{"d_shared_expert": 128, "router_z_loss": 0.0001, "beta1": 0.95}
Below are experts of layer 5 (counted from 0) of a mixture-of-experts language model. Rows are named router (the router's row for the expert), up (a neuron's input weights, with its number), down (a neuron's output weights, with its number) and show model dimensions 0-191. Each number is 128 + 24 x the weight over its row's rms, rounded and kept within 0 to 255. Numbers have three digits each.
After each expert's rows: a language model's description of what the expert responds to. This comes from a sample of Wikipedia text that the model never trained on.

# expert 28
router:114131124114091150143114080107129091152111099117101165136145137120122121113144101112101105138164125154151091113111142139114118143107144135120115117163132117150124121114152110103137129117139091128100139122080151174111122157145109141204103136139105088118145116116088104170174105128118113157141113130145115125109137135098092151123120154103115163152147145115115158167127136130115084125135166120104161114095093133157147116095085138133095137124147134095175137095167145126089139123113132075096100103109118118201110139134156103099130116084136112166163125146109137130103111177181094132
up2:092103123141136120138087144110118156128110119153110116122161119127111130115127140158136148152130105155139130115150167114133100138140123146133149103115103148167167152118127105128132132150150150118115098093153146145124108099124095159094122116167116146145093124099148162123096115151069102102114161101153144109120192130102133084111141153112135181146140122169179139150187104134149166147103135171164127139120117124114141093088142106134177126156149156070110138124159112183112121165128109164110141143097134100130146109135080127120142150108138130137166136201121128112120105140137094112
down2:109115151150109111176113160115137121141162136131144148157111142128125164155101120162118145098115097133153146114149118172089126092117149101133110148154127132175137101134086125123134107122104189135128116103107159102173126157136113128113141077139139135138143120147134151102094133146148076096093111116089123104124163175163134198122131122125139165164133115112126130118105124147147122130102134130093089105157136130149114135107150134135135081124096147150104131145141160108121106166112057149146146169105152109116110122143127118155141128118111052172140142126118122117110184119144090104
up3:167128141126120098115150099116138133106089122097109140163147142099124146139112165151150151087140118101147088152128123135139138168095116158159134103122163173125131149132106133145167131115119150121161159110116139130133126142114078157145128117094131080093170152116118067145122103149118129139137112163093148112121093149103150130140135092150134154075125142126120123179122133140124116100131136092149162110080116130195102121114129133146140129089155157131169118085168082134126123121140157102094114123131135138140122099123124106081177159086120186157100114109107103112160134145136104144
down3:150118157127164097125139127104094134169136114090201096096142140121130130111112122131149149121127108093126122157116081123143103167099113138095143121189099132131105114143146153140113107161099101125145096168144166132141125167088109130081145103130131156154063136123119146061109139129106162129081208154116135119157120151146151118155153125117083152064131105108117119138121111144130097113158148096124156137134129140120107123131124155104124120105132095147109140130123116144147123125167161107139096142117162139123145146156095117117114110134110117137108089101132128156131120111084105106
Coordinating conjunctions. Conjunctions and list separators joining words or phrases, mostly and, plus commas, or, nor, but, &, slashes.

# expert 59
router:134131128136103144121135094154132120120111105120134159171106148103124120089109109083115124114152138129125097102143148104141092150119165112089141137124156109143140164125133132132124122141108090119129176134138138176114100156148128166223116128151102100151147125127072114169177108107101112149140149116118139158116113162095085139126101145099150130114129161136117138144122154151145136141106139097139172107121132141156126156085118108173109157143170164087167129093146140135096131130092123114119118085102090099180142132142172093105123120098110092138138136158131113108113109150149096144
up0:141115132102086132137095113086112140118093113171097118141183135105127167152098151166087149113138131169117132165104111129157115126154100176164156135113111169129134154117152099125130114161117101112094163132164152122088121154195166068186128122111174107140114131156104119155157138125127120056123119131113133142116143139113113147138118130144130166154129139161125114130149139137133109137080156113149103147138109140132148143116108145135157119146149105110111097130093155114152125137117150093079108135160144130166087116123130140161150142122090098113140135121181155150129106133129155126
down0:088093140141148140136131152101174145160139079129117115132112144135151139110083119124145078113146110111140113148115156116148179137141160122103151106150139111117098140154090141119136119178117102075095158152164128157142085145149102118162135120109093130136135118079158138121142135157124130153126113086158173087124121120125122102147142144143116112118099112114145129127111109144130082166159082139127123143117094125167095111129134152124135102096114076115132120170115115093123133089150121085110130088159114169099139151178136130139097084137146104116114141145063153134137107150154119154
up1:147166160143106114113131137131158153139139115130120147167089146146106115118142088108116108132111139110145076134104087117109090070137088124162177109181125140119111167083112142168137119101166101172132107114111093142099149080081154150141106136147157128116128138158087163130109110128104094126136176104149104126138130128131116121098116104117122156169135135135133143137085098108125159108111174137099151137105145122095081158145119148148137100132150118115137154160103105118136121149125107084132104138120104134087171167149117137134125154116126085121112130161101137088086130109104128096
down1:144155115076086090092164152135193139127163187104154135152128107149156151149121140109115097166109128151116100140129130164125157179159122126119190114109137185178128124099117142146132142102149146110139118147114131170131128134124122121100105124077108110121132118130131128103113136092090146167106118149099136136104148110119118158138128147140116162077117127130105132110090115125125100128109132100138105113096139177104135096135107126048161141127101082145103122126132131126122106143102162100138120163108158168134118173146135142173138110103134105096113147137130126141124160129136146138
Number commas, conjunctions. Thousands-separator commas and the digits around them, as in 1,000 and 3,500, plus clause connectors and, but, though, although.

# expert 27
router:134145152135102151112127101113149120116127131117111140127125137102086130071115116100114135141162108160127076068091136157096109124131150127085113112122110154125127157095155130150113176135127077166114188120114144161113128138141099150155108152134153088179138120144119123210137132146094126123130117102158137148138111146109117140128056177099134155165128149123116173135126136159141129127136156120143147096082109133140165147113145109138130147151141113119154129120160123125129144118122119128093129116128091099178124148123163134115134127098078105172157105169160137131116117162145105124
up2:138083082109152144097107137121118124111122109103115165147110137168144120138086118093113131109139152141087122110154132162162183135157104107113157131110136110133160145122150124126140129163156185111153133098146125133118138157106145123134098104091137123128141161178051114153153122099133134155127142132105123152135143143148134145171073154112130131117108142130107113146077201110149089120106135094127131121133112134131102136137125132144109121136113137104199155125072108148105119134102133152121128117106124147161083127123091152138146137137147152149113134140087129097121115190178130141
down2:149103128150124083097132144100125143099154120124156159118111112142112142088103112177093128101114136138115158138113141139146147138126124074109123119084101119105124127127153086125127132158167127134169098149101185152140153176115152121121117151116103153131139157155107122060143103075112150169107141167131111117140181170135123138164109114130118123108130138146106106121112107134157092139143090122112147122103146202159133097134124187096141100104124120169121129095088134114106093131149123138156111136103150159128104108133099135091135114171138111140108126166098123118130155108097108132
up3:113138133148100189124183083139139095125134131125098155160101151136110139121137116082117118118152143145105127118118137160142122139106156136105123126163123082129121126131105115083122124165151132136113138121103098137133112148091137129174126113127090121130118128097111117183156140145149139135136115103148147124131156105128100093090120108073147145101103200089123149177132159150171139130139138135142181116117107175162125114118095126138108130118164128093179107109158134129104116126124093109114155109111098098144109144179099144125115077111161096162135143153116106109130080115166128148
down3:108137126164133119098101179117129146116152143142124111126122114091144097131112143124103097110108121101185130153135086103100171152131142156143142133154169080134129065136131098156143136144131147114144173154131071097149091103095140072129206097120159138097119135139150132129127122114168152109140140135080144148160131151155155108125135121155112147135156110162136157085110085141101151118117118098112114165124095124150102129150149106132122110127118141150118149136091094152140145186168130162147144102109115122138137142134112123140122148139153115082150130120110137150151174112129099099
Table cell separators. Pipe and semicolon separators between cells in sports results and statistics tables, including ; after dashes or percentages, such as %; and —;.

# expert 50
router:079125135143123177097116078118154105138117121139106155168124147130116138095124108094135124125179109166147119095112121137101105166136158158103110099144126143118113138098123114091138128103141124167094144112105159132119124134134113107210104144144150139142157118113119110158156131146124115139173141129140105119103152127136107114106117146115159159131137168132117143141139145138144128133129149115117195101101130146151145134121118121123099144157168118082180145108148163150096163113116101106123144106114088068181124130148116158101144143075113099136118133185131130101112086146168107160
up0:160103141118121111136116175132119134093110110090148146130093134151156108162146086113101135129128092149118108116131098155145091123159096143125157175149126083173136125125128139141113120108112143100139129119124137147114134117164095138118124186135141143128150164055111156128127124090103150141145132096203101121107152126091132142135114160124133161120106141096116147151122161172172092082083171126123121112088121140125147136118109121102121097103157146134161134123121143179145120133085143136143101099115136167110129086148100132166165130122156122123136141097113119106062135110117137138
down0:129142120168139162110108102080172128131123115102116134103179170147127159141103120129144086123108106107110140154123128163109138148093132155158145130100130184113108100118119143136165147142095150146132104129146173166131167132084107154136130102117155173135114163160137114124122130181143173090114088172121070103169113084115117152159150088133131124120150090141130151106126110101095110124132113122121112122131136107123099104121169099105153103121119083125136100146177109111170117140119129074163168122139137133157141104125134109130140133139152117115100091151121153127094156101140142141
up1:144122150100078134094100137159106120173160147151138149101115163163076108100093164115107089163137152101142134095160146158164143100141122109074161098121152141105134116130149111102110148147120108123152108157147127122122062154147125086134119105097093141139121171108145124127115135145127102117160104114138153166107111105134121117123142134131130089166122110148142130143106109154167144150134109135107106130081115147174145136165139124116171135158156100143153136114168098141157133128074099115101112142125098144133123130134141113088098097114154161129124099197126120127121131096163123149
down1:143113126096138118146119142125183126126164158161127110144171117139097099139133111146154153125145121128131125116133109132110087119129077126138118103106130164179115086140123125121124086107114132129137123136099144114126143150122104062149140138105128170093124089158145135084098093139142104175119128093124132119130121125120140092183118145197104103125139112116123124100096113135161111152128165154105128138173120158101081160208116104081175135107089140136123129116140101111130157096103127122115112121128130117143143103107158125104140103090182117128085145119124158147133132150092129111
Articles and determiners. The word the after prepositions, plus determiners like its, their, an, several, every before noun phrases.

# expert 6
router:125116146186093167093152106105113121151132121127095160178130178143104110107153155094121123136143138158127130112103105154098111146131142156122109098130103112121135123092137132119134137096139098170117124129120125131134123138130116126235105151145143138130136119132103122164148150161103115130179132134138126142107131132124094137094114117117128128166101140115111144141121137163148123127125157138130161084097111155167168165121099109154093146130177112088162128116139138146106154153101125103105138095133097101169153126131160125118161161093124089134138148170133114116108050116155104140
up0:158064127101142113095154116111099101118148125112109094059092149135144120121076100147132120119125121143134135140111154157095127110144122151120083104132102142094157115123148067125128142110151153127094136090179108123119107096117141135131105130127119134077123140143173132122147115149113088118136102151126107143127135096097120168097129164108133096089143119140130128154129131145150130137100113109098139113119153150179124159096137139152116140146110110125136179119152147107121100091088139132158144094161114102124140186111167136089116081072106146137106120127173153126136131106107115175
down0:162064106095149154133123134119145096122130127125094099127112165139150129117128156137088142124121108111100155158185171126127118153052106141125081115098143167123105102132120137107129104120118120154132091122142125102173159140090123124144129100130124119137164140141136144064121115103117185178129141114138145114141119160135126119127134151133157138114131127132132152076130143177153158142147119154119114068151147155122114182153149150144108082135138145099152161103151144153093154082151117143129115158130161125138105137137175120154130167149126115110123133117110135112128181122090127125
up1:124168118156133140146131130119130113145123097137148092134135164118170140127124098139120141124170152126169128134144097107134134117140122122117118152123127143126175125148109145128080155097159105161092131113121137127062119154114136114134078102133176135105124151116153111130150190128142151131120135173122135155143158157102122114131078099121159133158095137146090103135139172112126150156093179088104155142115130136156111163077161150122161172128140104097136078141125158177089136135119156135149145098125143126117115110096114127145105119092144131117166140172088139125173117082129155157
down1:147104099108132146108082134168132102128100138120142138123099112128118134096118125109135119113100114133101123138165163124152129111145112122087143122204150164141138112141138135122120077167151137091129122131099108095126134167110112104147164140184104208148110122100135133039121126124155137079118118129168097120152130118120128069139137150125134138109168133114099160139099117157097112136118078098135118137139148113134122107133146099113140108160126127135114094117128200131165134123145105141150118117141127130125102163123133100127086141119134082151132117171139140151121136127166126168
Modifiers before nouns. Determiners and adjectives before a noun, often in sports careers, such as the, new, former, senior, -time in three-time All-Star.

# expert 46
router:118113125127136155117123116137156112127155108160125156166129126120097150087142116101118098111145148151146090116099127154111141159114125109121101131156124136120152116139160143086111159112123107131086138103139124130146108151142114135205132159116144066116131087109086119201190146111115111133144132110162119104116143136137106151114094132095107126146148181143124172116113127125107087099127147170155142117142131148156153137116111088114083130166138125088143095119140142128083170107089115093107139119122090077152130153120143099094124134136122108131132147154138142138113092176156111169
up2:147119153128134130102102121118120103114115093156140161087173172110074107124094133088091169216140138149122112124111114152137108106145118120109149059142096077116106145129124128133171117109137162152104110139126122110115163130095146153137119129109142074149156123097120135135113074157129155105124137121085105119095126120101113115132123138102134114117119129157170169121115091145114131070112124111120090100126131122123107128106109134116165089119163089081094121116119136127132143144127128143155187158113138123141116109135108102153126127077094113122142126146117137125124082158143130114
down2:154169162139128154109124145125105136104142114160131161174134130095141115142103119105100172140097129138106157135180124146139110123104108180135123103099120129090127150111100132151153149124102126120119132135128109115108142140123095150160094154166142121131146119113172094149144117099109155127137168128123163155122174144148088131127134101097110138137139109130109205112158135126106140110142140161061111139154109092103120107064162159114159152090100092134165153115104136149158085134136173118135142174143140129100115095154087175116138118137109112124133131126133110110161115137098160116
up3:156159118148139131141135130128110126129127135086119140135086162186151141119138128101146093113138172132194101135088132130178158162153108174142149131172139132117146100138179087119172148109129099129119179091129112094106127112114124147147139150133108130200133159171115100162147162106139103134135123138128111109137109144137130124110118174111106122130148122098122084128163138138153191114108163135131135087145117124112145160096171130119118113116136098109114133129100141103104147123111125146122106103160113084107131088142121150161124073143130118150119169151137149173138128102109107127
down3:108162140123146097129138114126089111158114154118140112101163135114116139096143091109119170097129126146150133138124158149107104131139102110103162159117094115097129111150116097086120095144133098124103151106137110087105158163155105095167113125134071147155088082162100142133177101119139088109146141134167157141184140097158113164144125115119097111125144125124107151170142159133091135148108152132083142075184132106105153113110158134094134146146120144110122106107134156114127097142140118134142131145080128146115128140147114099124147121121120155186097146155158164076137111143124136114
Numbers and body directions. Numeric digits in tables and percentages, plus direction or side words such as north, south, right, and bal in ballet or balance.

# expert 57
router:122134132104125152113117073134158100164123119121119171128154134127098120083113105091114143118124120149121085066117122127101179133124152146115152111158130103134097148120122133114137124108138119118098142123131106155125127171152115119158128153136129063146151111095093132196147132112109117114172100091133129108136103141095096118115078127085121122135142188104122135113123160144129149110116132114103177106106133161147129132104145109141115132138132169093141128086137179131137199142105097107113145126133112086184102127132150121084140126101140076162115109143137090105116107112137130129
up0:066119157107126107121138156180101142119143097135127151109133108103135129124151152165108095111155131135154144137092108113116079140147135126156116128162114125182118130089107131168113167129144152162116191092151126165092075110104134124132127141146107169102129122132142130128117123150145121147146138126139131116157122115082147103100102155114147117118112108131149124147139173131119122165149080112131103139098110172131135118089117111121144148106150152179126164149117123134126079158147112149123093082144105150143190122167105137077130098177125110141147106113131175127124091121161133129
down0:159100142134152126105119129168107141161115114078121176117163115135132144111081155127102101128128116133126120163135112143157129102127138143132146130111087104077136162155113147095141112167157102092105135120118093160142103083159102132100075174127142114107132162138113145119135111146154148093130151128183152130076132108132078182148118131135107168136142159151128092127152127136150154146130102120153118138115102125137145090108123118141122150145118090137159163170060140130124166126102155124137132160113162112142124163133127111175125117091109173147116115113127131128096086135112098160
up1:126133160106100109155132145146095146113111151107105184085097126141161134109132103081138111123121115156106084104142122106122108163125159168114172140094101141108162165089125121152087144141172174110100108133124135089085162092155096132122149134150133159139148095103087156139147153108128151124130152091133151123116092104119133133122102179119151114118137132134114185103152108134110162114136139130122122152117156149158139119182088138078135150146132114133130116105115057156083145169107119133132139155108090149098159132133126105100111143146121121155100122146120150110158133130109115130
down1:136151139174109091116137136102135162123130183095106127079149144154151055109071123109127094165124156071116103129132157109137116122131144137117151166139091103142125138145150151153160115150108106124115144122127101151144072154130116091140107176142102092111120139170114142149137139127098149132119136126107121091140136161159094110100127147131153104114144113126161115110163096164125114105119150156121174098114134146109144112104094114138111147139140125087114152132107133146127089125110108091116110103176169090142083137082120106161141106166156154130109114129089137143147103118147123136
Taxonomy and math. Genus and species name pieces, abbreviated genus initials, and LaTeX math symbols, such as C. falco, Genista, idae, $\.

# expert 16
router:150159166155103149115106129140123114134129112146105151149107177154082132113137160137114126134162150147122118091140178140120159146129165135133125104151100115122112132115122128146128135119156095141123166091114099156125135140157098129214129145158123121162164139127128137181172109149130125125155146117113132125116144116088115132136054131061128149162129157138117168150131157125118133146130110132145157095098120153148158142095143111178148110132138130103153139084133153164118175140089116124114121104115101075131140150123149120126124132088090142158132129150145131124110085179169109147
up2:145058129179106119160168124146099148135112110154077150113142114106126130066169120108133122144125107133131129125158117152053143138156167119118105114113076123143110105146142076138125119079160184144099154116134101147149136145134142126122128111138131119105167098089129112125137086158112118125070140106125127127160163112123164146118152098095137077148106115140165157137108115111115158167136098133091136089140130092093136133148124166111134113125146138151127156087147146154135134091110133133147123115175134126138136144107122150140109101080133143118111134140161139105129148122153105145
down2:108139143123143088170115152132137169143099150163127149146170142150147114109134125113096097142115139120120150151162143143142139110107148135137125171150089107104097129147152104130143116089141141099117162111121074128122103160130186184138107158136110088112160124149096088126157145116129086139147146161160155095168129088143118112117159144110158149110130092100086112118123145136105086117149080111137154118106162105087144117146105093111121123108148146124095128117101107132129140108148144154137142135137163092104101097131152117165122127132168114174151089086119168137080146112127119157
up3:167129135140135189122130160119126123152108184128122109156084161168149139134118113098115130143128088128172117143138141139143130151133151159120129157116134198169123150115149086128084166135113086112106168123131138130142111171138144115191131148132148104132112141124124133152146127101067116086112171114138120100159139156175138133106132133123133155131085110093072110146128159108158126113137131188153110107114077159116143096152136135155086136125136122107159114142150136169126123087111100138095124116164141115135107116116136147117134169135142112126147153121117130113106099159158128154
down3:084172111141109124131082080093177132126122126134121097129152116187161169119130122176100133165124112090136156153141157133146158149094174123162146132168118114132116125140120163120140144139130102107130096151112130116143137146131122102099146136136155151100143162095073090159126151164162152127133129117172120122143128115115097118142129119118131121133137170151129128125142187120150122137109145128145132153109118153089172101173142156162160139145138177113143132087152156159133133125123104153135146147116116152130128129084153168109106120146141098089121186114142129100104146115192119117
Word-initial pieces. Opening pieces of common words split into parts, after the, a or of, such as st, dis, sc, sk in sk-eleton, par-anormal.

# expert 18
router:145128149178101158114147083115141079161140098136109156148110162145127144096115096091112133143165127133139115091107110129110105132125162144098112104151127131129128150129143110097131132091148112175106125120110148157114108151126101136235075148138154146153143091104090117148141115161137109152172135127153101123115139125116089131125123119113124139174130170113117141129110145152150123135126159138098173101092100130163154153105135119155099143148153115086176138108150153161101172126112107102125147089113113107151144141133129135106115125096111109154141144178118145131118086133150141154
up0:141110148094141110154116174174152125113078127093155101154061081131138144095121147138132104088156143135081109137121136097148153077123150117195160139113156115110147123135113137111125131117129153155160145169125092142128127152141120109117123112104132126119096120097109110134155170067156119139175120132126119118119146130129072133133102153070153121119131149102130130147133152151131106155124123158163148169128119140159106109126158136116153137100083157117146135133102083136141147100091105121167099076104106113132133132130121134092094120126120120173117138137141154175097124134131118155
down0:157110160114160160115111129142148168151154147126107124137133143097127137105042127180113127136123090153147111111142157136118107173158086137174128125142135094147125142110137148160141154144142116112115129138142113121206178114117179127132171114106111110135102134122135118142156093134156131155142149127093066112166149121110095140092115144134125125111122132107128132149141162134138094108160156169111130137090133117116128147127145094150168114120148118122092087152082137087165146166100159146117115084111108136108132128102114136145143141135108125129168113138088158122124089125148141162
up1:124138102134182106132095162140093121123124090136148137129119104088117118118160119125072155079168118170102146108161160101156158107145109115112104119144130127121135106129080140125150150143082143169123140119103133142099160147155151105135094118092135135154090148143137114123109132096111150099148112146128157176129129129043126129104125132116169121131134112137098151158126145121129106159091158140154095155124106092122136103081112111154129108145166156109127122101170139129140125119147121142151141105096083093162177120119110120150129129090158094134085131149130157077140128138147108101
down1:142132135141131124127113136093119122097123123152081149134174122150092174081133115126152144136118141119117095111136145134128106109138109137148077100169111155157110115116128139139101123132111138116161099109095192089099170108131130096148111120139135174091177086201138155063100094097147133120147123138139145115118130149118093127136141107103135107142122101111115165162107109200139120134145119153131123158187139134121122130116083111114120138146111064121134145113106128120148093108164125135116167104136111159174088147131129151135122139114099131081117123136124106142142148132122135147
Possessives and determiners. Possessive 's and words like the, his, their, its, plus nationality adjectives, before a noun, as in Plymouth's, his lyrics, the Czech.

# expert 41
router:137151137125102190086124096095132133128132083134116133149130129145098118113127123099108157129161118116122103133130137162117119141089125128137116120134131110136142112086136133119121137135107126175132177144129085132129127133125111123184110163151114081127136140135123114218118126136126109130142111125156123110117133133101103112150100116066149156155129189139109136115140166150151142096144128145148167110122121181161152140133109124104098107158172127105146122105148128120132148133099096114098119108173111104193091141115112110122133105117130090160155161179152128122110052129164127150
up0:109164131162075114101131122151114137155121128201169126132137161136108095111127137119131135161137176120120125101114136131106123164099124157137102091137114132121094142134104068102114137166144102140121116123169135161131075154101111114123152096137114107145106140131148153139126127149130100125124114118129129146127156096117134101125151114128131105144140132124085147163156082169064170136101093154102098129131182124139135128103174103149104139079124141128124130132148181129110145086119129114142117119142121117118145131133197083139130123118112116142140122134137192120156145131154076085
down0:165168130150149163174164121097138130110150194096147129130136141162127129154133123112179149139117121135124088121140129142148113127139147113125146134183111095128128133097118106151186117133109118163135124181098141117109118113121107149139074126147157147074123106168147133136126112085170130141069119112169111148159123130109103144145135147133142155094115122136116111122099171098130147164184113164108087122118147107125152125153093150074145085113118099123174130136122146158156121114110134152108127125146118152144110113156093119112102149105132162165125152126079127107107114146115150144
up1:150180080134146099155151139096153123127115144117132125102154113127114110143130124108191123134153094112120128109116095155131122142114176108109143138135113107098126150136133144129152186124112108105106148115131126151117131118153154106153092140106157096115124119097143100143097084151131122122124108149125118122129159138149113111118152103110071152122133141089166154127118163170133103121141112091146137146140083127100109132125144147112148089136123112080119115121152140133159142114096124133115160156143114062150118117141126103046137126109108115115175124158169179164134076153112110190
down1:150117152142075125172128119143145121103142134154100105136158112113141153160134122130136126118122104124076148128085137134126142154196157104100089115157100123132118148099073146104129126127115145155115124131161116118145156179116113085170137095138155164107145117099169136103086121093160118161108185138141134101109128126124118112170141144148102141097105097126166144153139087131157087129141129143090110129137111120126160149159147094138149102132126125163116161112094142151156105148102103111096153146136145130137132110118180079143134166116086164143156113099139155154133108117160129099
Group and count nouns. Head nouns for teams, populations and collections in sports, census and discography text, such as population, units, albums, club, season, plus ″E.

# expert 24
router:127141132118076163108142094100125114129134096120097163159144145115081115099114110120100097124158107150127082114095125179114124148110141119130152105152094124169152149140131138109170147118124111154137142138092119131128147128106122120190100135133098073134145084139138117197132125142148098155184119131152131093118159142106117107109096154077143162163112165151137142144129122138141093094124149114130138124116124158157130164127094143099110142183144100111156111099135135139094149112129125118099132119174135124180098103144125134131133132121123094163153131128142124134110079140156071153
up0:141119114136082162113163082110141140134114100145095090162140151111108144110159125136142093148106118173142107137087140129147165093152110085106127114177145141176155137113119105139141144112168137139137125145115144153138056126135138064175181124141131138150104094156127135130114082160069135105148123138110147134115083106170150154145145094114145154111106129161147094098134128120176103149148125101150127130148128126168114119124111111133123122150151121140099128127160121158127135164123148094111161131124154116149095136160124107129116146117147176127149121151168167125123154087128118096
down0:148144118155123103133151135139121144120128064119120094137134112114144107130174128136098092138106134094165149163122101112147127076169101152117130146168102151132123144107099103114108133126110142107128128149169112146148152182144163115146132116171136103134112144070155140092121077066124170103144124126159146130158130140119150128156146107129097130151158093096104144149168113142126062145141145095127119117137135154136093124080117135104154124153130144129121139157151140123116107095137136094122077135101151120108169185146138124128106130115133086104177090092133132137157110116132114098
up1:146106105127121112146148133131143126126123154112128125141087165118132114113128131113143191111146154141138119124152086120174084163082122113143115118096115136118116140070166155082131127176114081166119114105111125164095140142124135093150152134099127126088112112142129119136132162187161180109121116152113093131146128126100155095082100155148129134139127125121165133151177157140140179080151098144131133113101160133131157142132103107128117161173146081151129103099161095137099146143103141101106175110121124145118148151130188142136112135128122156124151125107132127132162116105147103158
down1:129087151123091128154178147128116083094103118146106107172118094121123132148121166145069155148142083095183126158130088147101120156101107102125144093126143115143129140135129113101153117156116124151175165163146112121160102150120115112139148091121159131128142107162113083120103169121138111123144140119120107110152107149068131116123118108143099144115120122150107116149113133136160128130122149145118124154112084149121164143128112143116114134153101110125104100119127126086128157097111091162159132129153142093123145142154109129122061133142130186137133164093118077116182121119132175095
Infobox field labels. Field names and label word endings in infoboxes, taxoboxes and table headers, such as Diameter, registration, age in birth dates, coordinate °N.

# expert 43
router:115137122125096162102134106110148073155105111148092153146133161113123133107148095102135137113134126132133094102078138125132123154128168109105120120144119107152114132100151097124113119101124120108111148073141100155111141159127117137164099157148113098136140132109109122159124137142122119137197141112086121162142141118086140121103079142073137154169073184114113164133127150184114143109156146106126164112114121140135147160127130117122099123114149119102146105092144117148141197129146114082105103096139118103170105153143165106106130119097141123132167124176117120110111087146156136107
up1:122114177130108132088136103127117105129158147110156129141112073125092141131129126127122117121185130104121086149130143120095112163107165104149117174146188097146164096176114087099083107123127117127127126124152101147123140103140100152118136116123088096143126133117135132113117129160103162193126109124147103113117173097088146129152133131105198076130123139171117124092141132157100142143136164127154136134104136141121151153177150131121132127138133065118097157129109093120105081096133113151130148136089097112089117097150144132080122099135130126136152108129147161136135120113136117117
down1:139135173149145149079128162111141139139127116142158146117133166119095113151136125137149149114116155115136100156124126145135138073132172095196116117131153128145158102118094105105157100147107189076154135138116114109164086131104143172109124053133096105150104145112111148044132150108104139138149107127166145156167132106130132153130158139127128099135107172138122145125150130121141145135113108140135133125102132127090165137147138130083124145093141131151148140083113113114152127136195106137093131133143099163143119122139137142128118109136158136095099110129113112081122118131113161094
up2:183160133112137124170132133120105102168155117119107128117141140119150093136119109120115129099127167116142157146155111123173144140143100138118096149127149136140128131103119144130182130120143142127107110146180165151101093124076111184126135121136129101119136106145135182148107078141108140149132119073165126103152097094111144126141142130071090141142122124124110112115075116179148136098131184110117131141082145151142143148127118100125154146118137149133150109174126162161119097069152123163094179156124137161150114100139151135117121128132111149136142087168109111142080138123134126142
down2:140111149139147140131145112119133135148126118137128088099126098108128093137084152163097118102188144116117098096118123081138127105156113108188130157123177125161127117105127109135147117140142109123096135158126138152148115161181176114137151121129139132135147108123139161101102146121123106168136142129105102123145111080147126155136104108129162119175081134112160124109166105168134163125114165098100087148125163134146151128131111104126123118135103110137165137173126154090091132140162183115071118108102162140144159124131145133101092103127166141102162101148108131130102128140120078078
Capital letters, acronyms. Single capital letters or short uppercase pieces starting acronyms, codes and words, such as S in SCAR, PA, AM, POL.

# expert 12
router:114154125132122144120136127103138099122102128101083144137133164096125140135119139104103101121137101138167077089110133132115169162109149125122134128151108135170136141113155136098136126105130107156144166132090142132107119132151133125194113136142155084143146120116100105228162128122126103153165108115110106130105113138119124122107111142074152137156146158103125145139141150208132147113111138127133165135138111118154126133098117131135118111143143153070154094096143122125099167139089122145076126099161100098182108121122130137134177115127121140142123128143103115104087094147130086147
up0:111163163155134142133174126137148142139110161155131120137162169150082165110165143144127129095103113134085095122148157119115167167132144129124162137127136146135143150128084181165101152118178178113101114143143134139124122096086133136177143110102121088144140115088096124158115149126122136174173143106106146163142107113122118157114121171133110119130111126129092137115141103152135102172106100122088141132134151108146151118142159150117125086103152110153173114122100123128129150115118076099105112123114098137181154179096121161099124160143149124123150117111146151110137109112170147147
down0:170148161092141155108149126145155154128133141117178114123163116147106120126153106149148108093096098114134114125128121189118115123140106140130126106130082167142140094119123082105109107149159157120082102135150112131123119116092165096125133112140109077156092097110118169098145113114168122129098129175126114099142124136088115122134099177170144132112147089120110158112091140120122085110080094138112141108128123117139162065166131173128140149103128123181142109111135151136111133120142102147096130121131138120098094151150100141124169099166087137116152147101150160142111120115113157121
up1:117115157140109112174164136123138130149105160150122110117150132151099119089125155112120148112102130114161098126120157147121131154100104122123147131133106139089131167125132110109132125078172162104077125118105115153089092166078148087137087150121073126124150126095102078153164152127123149164126175095135097089158153113110137126153138146135122111142120133082120135108126156149154122154104117143096133162114147132143081134185110131141119080123161157135143093131116154103102114107110102136092140132126126119165131128090149109129125120140145140103090122122156092117178135190144105156
down1:138148133134139145175131157147122136162164118117140128119136159149090099121100084162142162141143145140118119097129158123171087084129132149141103137150087162167123123109098141166150098138089132091119068119130111108116148145125137153180143122103104147150143125110138136122146100141115131131121134128128091131163138078144180120114141142184127077119139117091098109140092100133132121120128150114195085125142147079121111112164137131106111132141116109162123120115130140122150107093088118133074157146146120148105125135117103148104139115166153092097114120154144171128160149117160130184
Table numbers and stats. Digits, spaces, closing brackets and header abbreviations inside wiki tables of sports stats and election results, such as Apps, L, DF, %.

# expert 55
router:110125137136112166107150116107143100142153125137115157156136159111119139117131121116137121157137107153151074069130122122129114125117151132131110128150103125134136171149137120126144143126158100158087176127095130138085129137171117122184112160110138110163120127118105118234182101129112119159141129101163104160104118162132126112082111147112146157177133156128135163138140113134141116136155155129157138104139136144134125150109129145141093123133186083108182126083120146106093147116137116133100122094154109076152140116127135122134138147148111141159151121139119122143110094177153095163
up2:155159151131129114138154112130115068140118137146096091097124120133099078100097128142113122078128147138099108095158162087143146110084135121139177143156140137098124106149130140148129176138134086085112129095130112132104184123082122120131084134131122100144157112129118126133087143129133184097107128084137181126141164111139146134165119138111170106109143090162139154149123109164193166123132107114116111123130107123121126139125119129152112121129110106086154138120171143110111134145102105132119168118112117095127131107118187094147109106132080109143149128129095104124089144130100116148
down2:126162136140125122123100119143116084098122111098148110109159114120144133118137133185140140118139185153156155124126081131111136123091095119128077138148147074140115117133145102105124181161142087117157093129151104153119158128133140121137127100075170119140152119118105131123132136149123162119124148152153120135124133155117117120141141116159120097085128098133140136144138125135170140183113108148130126091154096096079150110123120168181121163117159119137136186151130127133147117109088121165140182141108102104129148108091108140143093139165123141134109114056134120122138126121068112162
up3:141091121136155120116150104123133096124111106133164106103151072172187126075129145078120166130117097108122136129102128147152131139132132119140157117093184106111124138155131115125146172154115143080133143137101121128105172186157124100123151073098101134118132115091085171154157123123136104130122140147140076100107141145120133154163098129130139125106119179173119144185104137115120102135170117124100129164132094165134113129121134143127102130135088145121148127114183129144134129136120141122142149134136145100141092100129136125111110134120098166114080118128130163116139131142173093090
down3:172137120149156132118130155142135156124098122177135136120123146137165101112125138140140094135187117151142121180124151121099134127133094130135118123126146091188152136144069123145173141141124109149114173129143124129180119156150164089150136146112095149175098137109133150119121079145123092144078120123128099136110131149151163164157119101183158110153106124122142125142147160102123166178097128143117108139140129157128137115086115139109092121060106111125134099136118121114132121101156124142107126163125084131123100156123134142109095101155090161151094126166163158142130135144127123099
Table and heading markup. Wiki section markers such as == and ===, table pipes, list dashes and labels in stat tables, like Best, Pld, Mean.